From a checkpoint of a small mixture-of-experts model trained on Wikipedia.
Experts: 32 experts in each of 14 layers, 64 GeGLU neurons an expert, 2 picks a token, a softmax router, a shared expert of 256 neurons.
Training: a variant of SOAP for the experts, 3817 steps.
Below are experts of layer 2 (counted from 0) of a mixture-of-experts language model. Rows are named router (the router's row for the expert), down (a neuron's output weights, with its number) and show model dimensions 0-255. Each number is 128 + 32 x the weight over its row's rms, rounded and kept within 0 to 255.
Before each expert's rows: a language model's description of what the expert responds to; "comes before" lists some tokens at least twice as common just after its tokens as in all text. This comes from a sample of Wikipedia text that the model never trained on. Tokens count by the router's weight.

# expert 24
Description: Clause-linking conjunctions. Conjunctions and prepositions joining clauses, such as and, with, by, as, which, but, especially by after participles like influenced or encouraged.
comes before: " the", " a", "==", "The", "In", "==="
router [180 130 110 120  73 153 145 189 161 124 169 160 113 170 136 151  88  78 120 110 175 103 133 126 182 120  89 153 110 127 212 120 180 152 131 153 105 124 162 102 110 141  95 141 162 167 100 115 121 108 170 120 120 156 140 167 137 165 190 177 192  54  99 114 136  53 168 126 123 141 149  91 141 178  90  98 126 177 170 168 179 142 111 164  97  96 165 156 157 132 115 120  79 102 124 127 111  89 136 136 123 143 141 123 101 154 121  97 223 142 113  79 154 115 109 102  90 132 166 135 115 188 144 107 108  69  66  87  97  96 147 129 133 159  90  77 173  82 163 104 114 122 109 111  98 149 143 114 174  80 121 105  91 105 158 119 168 169 144 151 136 134  96 114 148 110 148  91 121 124  90 166  75 125 146 108 200 141 128 144 144 125 136 120 143 146 192 111  82 129 126 110 137  80 172 167 142 141 161 118 104 128  80 180 123 124 120  81 109 147 131 158 134 110 149  68  92 177  87 135 119 156  92 103  97 135 152 120 147  99 128 172 119 117 114 160 115 134  90  58 182  79 199  85 105  93 130 149 104  82 112 191 102 144  67  79]
down0 [121 129 107 119  78 119 139 143  78  84 109 168  73  92  96 121 154  97 104 128 115 129 175  83 107 151 123 128 145 166 128 116 138 136 135 169  82 130 155 136 128 126 121 136 147 147 152 176 168 131 123 149  70  90 134 160 163 132 148 136 117 127 109 160 117 154 160 130 138 115 135 153  86 127  83 109 182 165 149 124  76 128 101 109  85 151 146 142 149 119 164 175 121 115 175 170 130 110 118 150 144  95 164  95  77 139 166 126 150  92 117 106 169 131 142 140 116  97 135 127 153 148 126 156 146 160 103 140 119 147 158 121  97 128 120 187 136 172 154 188 117 156  53 123 157  77 177  51 149 194  66 172 121 159 154 163 101 132 104 106 114 109 114 118 185  59 126 184 109  90 100 121 131 149  68 171 143 106 186 139 145 119 137  94  88 103  59 137 159 162 126 104  98 187 134 133 132 145 179 156  83  94 122 127 133 157  78 116 115 118 156 165 108  86   0 119 113 123  88 134 130 126 124 154 187 130 136  46 128 102 100 200 124  92  67 132  86 214  60 136 169 176 143 152 166 173 135 131 131 119 113 177 163 132  63 123]
down1 [145  84 120  81 169 170 105  91 132 108  91  89 183 171 135 137 165 148 111 109 143 125 124 138 123  61 172 104 140  94 172 167 148 129 145 156 126 145 151 178 173 148 110 157 146 136 105 143 132 138 120  59  37 144 112  59  90 116 133 113 113 167  80 136 117 118  40 103  99 123 136  72 120 203 122  76  88 143 167 160 151 146 127 127  51 139 154 117  82  91 118  64 128 168 150 162 105 124 171 120  91 106 174  90 113 109 143 143 103 161 114 101 114 142 115  57 163 144 145 201 107 136  99 161 139  75 133 172 123 103 158 141 140  96 132 147 168 109  82  99 145  97 121 143  98 138 121 164 115 117 135  84 121 167 175 107 108 125  92 130 137  68 158 105  65 174 135 106 128 165 153 146  61 133 126 143 185 110 146 101 149 140 127 151 134 170 156 177 148  90 142 165  94 165 150 106 122  94 145 165 159 155 100  88 100 118  79 109 132 122 138  65 167  71 120 158  92 178 121  89 104 153 111 149 135 207 143 184 168  76 133 148 159 130  72 111 129 119 148  88 148 173 106 158 174 124 152 133 157  91 138 141 103 171  82 159]
down2 [128 128 138  90 156 138 109 138 130 106 156 105  69 111 137 105 145 136 132 103 105 135 108 117 160 147 180 182  97 143 159 104 138 140 156 112 113 128 178 100 127 133 116 121  73 110 102 177 107  42 142 100  93 153 102 164  81 159  51 113 128 101 120 131 151 103 121  72 152 122 145 159 126  99 111 138 149 160 163 115 126 112 105 130 116 160 105 100 101 142 109 144 185 177 144 157  76 201 128 144 111 124 132  99  67 131  83 128 114 125 105 157 137 128 155  97 186 118 104 130 171 126 121 134 119 160 153 205 123  82 111 121 119 130 119 156 125 123  98  70  85 108 218 122 150  98 122 155  80 116  97 155 122 131 148  82  97 107 138 111 114 127 164 201 151 139 114 152 175  67 182 135 147 144  17 117 150 150  83 148  74 117  86 177  65 150  86 133 191 119 163 114 117 139  94  74 168 126 124 118  75 163 191 128 125  89 175 176 132 125 194 132 106 142  87 178  78  73 185  67 114 197 171 122 108 111 130 160 146 124 160 153  90 118 107 152  99 128 100 171 163 175  76 160 142 151 128 131 123 175 118 109 164 128 160  99]

# expert 2
Description: Table row ends, inner syllables. Table cell breaks at row ends, plus mid-word syllables after a capital P or F, as in Pimlico, Vladimir, Wenger.
comes before: "|", "==", "===", "er", "ed", "ing"
router [154 122 131 122 147 159 130 141 150 138 146 127 144 106 163 129  82  88 117  75 156 141 166 155  89  89  86 176  76 120 136 177 137 164 150 130 106 135 179 148  62 117 139  85 132 148 118 107 120  94 147  90  76 160 146 174  90 176 153 171 178  48  91 182 113 149 115  91 178 100  88  93 130 126 160 143 126 158  69 176 133 150 129 170 118  63 123 122 117 147 133 153  96 188 111 186  77  69 114 113 162 116 125 108 144 155 133 119 162 117 112 137 130 114 109 117  99 114 129 100 111 202 167 160 125 171  42  99 137 138 162 135 141  71 122 111 159  89 143 122 118 147 135 110 162 169 150  89 184  63  92 109 100 115 170 169 126 148 163  80 127 113 145 157 136  96 189 179 118 147 132 135 137  83 142 138 157 149 139 159 124 155 116  95  70 167 110 131 146 106 146 125 149 196 156 133 149  90  98 113 169 113  81 141 177 145  96  60  92 145 179 169 115  79 140 136 121 129  61 122 151  53 138 112  97 168 107 155 146 133 118 122  99 162 145 182 148 138  85  78 162  72 181 101  78 101 145 135  81  72  95 139  86 140 128  94]
down0 [176 100 130 118 156 124  78 144 106 138 157 125 107 113  89 132  58  87 153 136 114  97 139 126 192 139  83 150 126 154  79  68 153 131  92 111 142 131 125  78 107  83  75 105 124  73 149 144 115 113 130 192 192 180 146 140  95 115 145 139  88 133 113 170 169 131 162 178 144 108 107 102 159 153 120 138  86 135 128 126 136 115 153  98 135 147 119 188 121 150  62 169  94 100 146 123 142 162 131 120  92 123 155  73 120 149 154  62 107 166 110  86 142 127 173 153 119 145  66 141 106 149 109 173 113 126  92 120 184 146 129 119 128 157 196  67 183 122 100 146 157 151 120  86 135 122 109 117 158 174 106 173 117 121 143 128 179 133 179 119 120 113 132 163 135  87 137 130 162 122 148  95  87  96  89  81 165 137 144 148 139 125 122 160 106 178 130 132 133 125 115  89 151 162 148 129 121 153  87 155 152 103  94 168 154 187  75 139 143  98 197 113 147 121 173  71 117 185  67 142 105 134  98 127  84 145  91 163  90 215  87 165  71  97 192 142  64 190 133 129 127  29 105  98 108 141 177  83 157 123 141 138  75 145 143 167]
down1 [150 176 160 126 160 119 151 163 154 122 114 174  96 150 146 153 100 103  84 124 178  59 124 185  91 135 124 154 118 142 116 127 137 123 141  72 116 111  98 103 147 185 133  98 145 177  68  48 138 143 138  83  71 118  85 182 176 124 159 156 145 110 151 113 129 151 146 117 131 137  82 126 117  75 169 127 151 148 146 128  92 164 202 122  96  97 109 149 112 162 104 113 119 154  88 112  75 171 140  89  72 107 178 172 139 127 142 138 100 100 130 103 153 152 106  85 173 153 113 167 138 110 133 152 143  78 100  96 141 184 129 120 108 105 130 135  98 123 174 123 104 145 140  30 100 161 108 191 131 178 131 101 166 140  81 154  95 189 126  62 155 193 148 137 149 138 121 101 114 107 126 156 159 130 134 128 153  98  80 135  95 105 131 147 143  96 101 134 140 161  53 145 170  96 151 116 119 135 125 183 148 121 144 128  87 123 135 150 143 117 119 141 100 134 117 170 146 135 159 105 136 128 167  88 193  76  89 112 111 153 118 186 131 166 140 153  90 164  88 127  44 107 118 123 182  82 125 170 198  35 139 158 170 116  56 105]
down2 [203 126  90 109  99 158  96 125 148 156 158 159 144 115 184 113  92 106 154  89 127 173 142 115 179 144 117 153 102 118 127 122 170  91  80 221 140  97 145 166 156  90  83 143 145  41 117 189 128 162 162 103 124 138 114 179 154  99 115 108 123  90 169 135 174 117 127 150  71 191 176 113 135 187  96 148 108 157  50 194  59 106 117 193 109  92 154 123  84 168 156 148 121 121 125  92 106 133 102 108 101  96 112 125  86 127 140 102 139 129 140 111 129 197 143  59 182 138 155 127  65 123 140 181  78 117 163 140 123 115 158  99 134 143 114  95  88 114 121 130 107  92 117 130 104 105 122 153 102 134  90 162 170  98 142 137 149 103 129 161 108 140 178 207  95 117 157  93  96 139 122 130 156 153 117 112 131 122 125 170 137  92 159 143  80  57  85  99 149 137 165 101 138 138  69 200 183 151 128 123 106 169 140 106 147 120 135 131 106 183 142 119 167  79 109 125 142 123  72 177 133  94 175  90 156 123 144 116  89 116 131 181  85  81 103  94 136 134 153 128 115  88  78 142 128  89 110 129 187 102 119 148 109 147 166  81]

# expert 9
Description: Commas and in. Commas ending a clause or name, the preposition in, and particles like up, under, over, now, as in pitched in or Norway,.
comes before: " the", " ", " and", " which", " a", " but"
router [192 108  95 116 168 139 180 134 238 136 166 176  99 125 114 142  70 131 139  96 163  65 182 138 150 116 146 156  57 116 154 117 136 118 121 148 124 102 149 174  96 115 108 126 104 188 122 114 113 109 112 114  87 142 137 142 127 214 134 138 164  69 104 157 129 108 128 117 120 132 130 105 209 160  83 115 114 159 144 145 149  99 118 152 108 121 122  96 141  95 125 101 108 160 156 153 111 131 113 122 149  79 125 108 118 127  74  86 146 146 119  87 116 144 173 100 126 131 139 128 132 110 176 134 163 132 117  99 124  92 179 102  70 116 136 127 166 101 196 132 134 166 135 115 100 149  63  50 184  71 165 110  91 145 104 121 131 146 165 169 150  99  90 130 139 122 153 127 156 170 135 160  68 132 127 118 199 172 143 131 112 143 181  80 134 151 117 116 139 168 160  96 139 166 164 140 169 123 137 107 108 124  88 110 149 120 212 109 116 196 144 171  81  83 137  84 114 119 111 155 132 181 105 150 100  75 144 132 177 124 137 185  77  76 160 143 127 112  72  56 182 139 156  62 103  98 127  76 100 142  92 136 104 160  82 132]
down0 [160 135 173 115  86  98  78 201 127 140  93 176 140 131 159 131 138 127 121 139 117 147 175 162 142  95 155 114 187 168  92  92 147 148  92 181 127 112 112 159 127 168  94 102 136  61 150 105 104 179 126 162 181 132 110 204 152 146 111 179  96  31  99 172 102 182 162 120 148 142 109 139 106  88 130 138 103 188 123 128  93 122  93  95 179 120 155  81 112 133 168 147 157 146 107 125 117  78 152 149 144 163 139 172 146 166  70 112 133 123 106  85 123 150 186 148 104 168  59  88  74 158 140 119 108 108 121 113 105  59 131  96 144 126 108 102 132 108 160 111 158  70  93 174  80 176  95 167 152  90 168 156 119 100 135 116 167 131 164 139 129 106 165  90 116 206 155 102 104 105 172  94 121  90 143 128 167 160  66 136  68 133 130 138 118  96 171 118 115 104 101 148 128 144 100 106 135  58 129 140 183 156 104 128 123 136  77 183 134  78  88 169 141  97  90 113 125 165  98 130 111 126 152 136 114 171 171  78 113 174 144 123 185 141 135 120 117 135 192  96 179 139 146  84  98 101 153 142 157 142 120  77 145 128 100  80]
down1 [159 162 155 106  97  87 139  69 141  94 148 209  69 147 143 115 132  87 143 176 137 120 108  96  87 137  69 152 132 138  98 123 121 141  71 106 137 121 108 155 188 158  77 145 173 143  68  80 116 101 168 143 108 121 150 112 124 126 173 110  95 169 183 118 140 100 138 133 109 139  85 146 150 139 186  71 137 127 104 170 130 146 155  60 131 190 115 138 125 140 130 108 211 133 104  98 165  92 107 152 132  70  71 103 112  78 134 123 208 162 131 137 126 136 107 102 161  79 152 152 135 142 136  72 192 108 151  94 158 106  97 112 147 154  83 148 151 117 114 162 123  90 116 147 138 164 111 122 119 116 174 206 105 139 122 163 166 165 137 117  86 136  76 109  58 165  87 150 133 183 140 125 119  98 134 129 169  92  91 138 174 165 161 198 107 145  77 158 127  80 103 168 114 103 130 150 114 100 150 161 108 109  86 115 134 109  94 102 170 151 143 124 108 108 157 102 157 118  87 183 114 101  48 122 143 177 121 147 105 189 124 174 158 149  89 148 108 113 197 120  85 123 100  89 162  77 167 110 145 174 122 147 109 129 172 144]
down2 [150  99  32  82  96 142 126 156 218 108 117 202  97  91 107 117 123 120 140 158 134  87  94 155 163  99 176 126 126  91  98 158 119 123 105 123 139 103  92 116 110 114 120 158 112 129 131 151 123 112  88 116 106 102  98 150 113 115  73 103 132 130  99 109 167 125 148 132 104 106 105 164 126 133 119 120 180 161 114 130  84 137  81  98 179 152 113 118 187 103 121 129 126 123 124 128 112 102 103  97  79 108 109 156 144 184 162 145 109 118 124 129 147  96 112 102 229 132 115 104  55 130 221 136 129 182 109 247  74  99 111 163 123 194 102 155 116 190 105 154 103 135 123 109 108 107 114 147 116  87 190 146 109 144 166 122 161 187  80 155 108 128 105 111 133  84  87 129 173 133 113 129 120 193 146 196 113 139  96 127 135 132 122 137 138 137 101 110 201 127 129 120 159 157 125 115 129 106 144 128 150 136  90 167 150 146 167 111 147 137  80 148 151 124 100 159 170  83 135 174 162 131 113  68 136 156 168  81 152 131 148 182  82 174 130 142  83 185  70 156 190 128  84 124 104 126 172 125 160  66  92 151  86 163 114 141]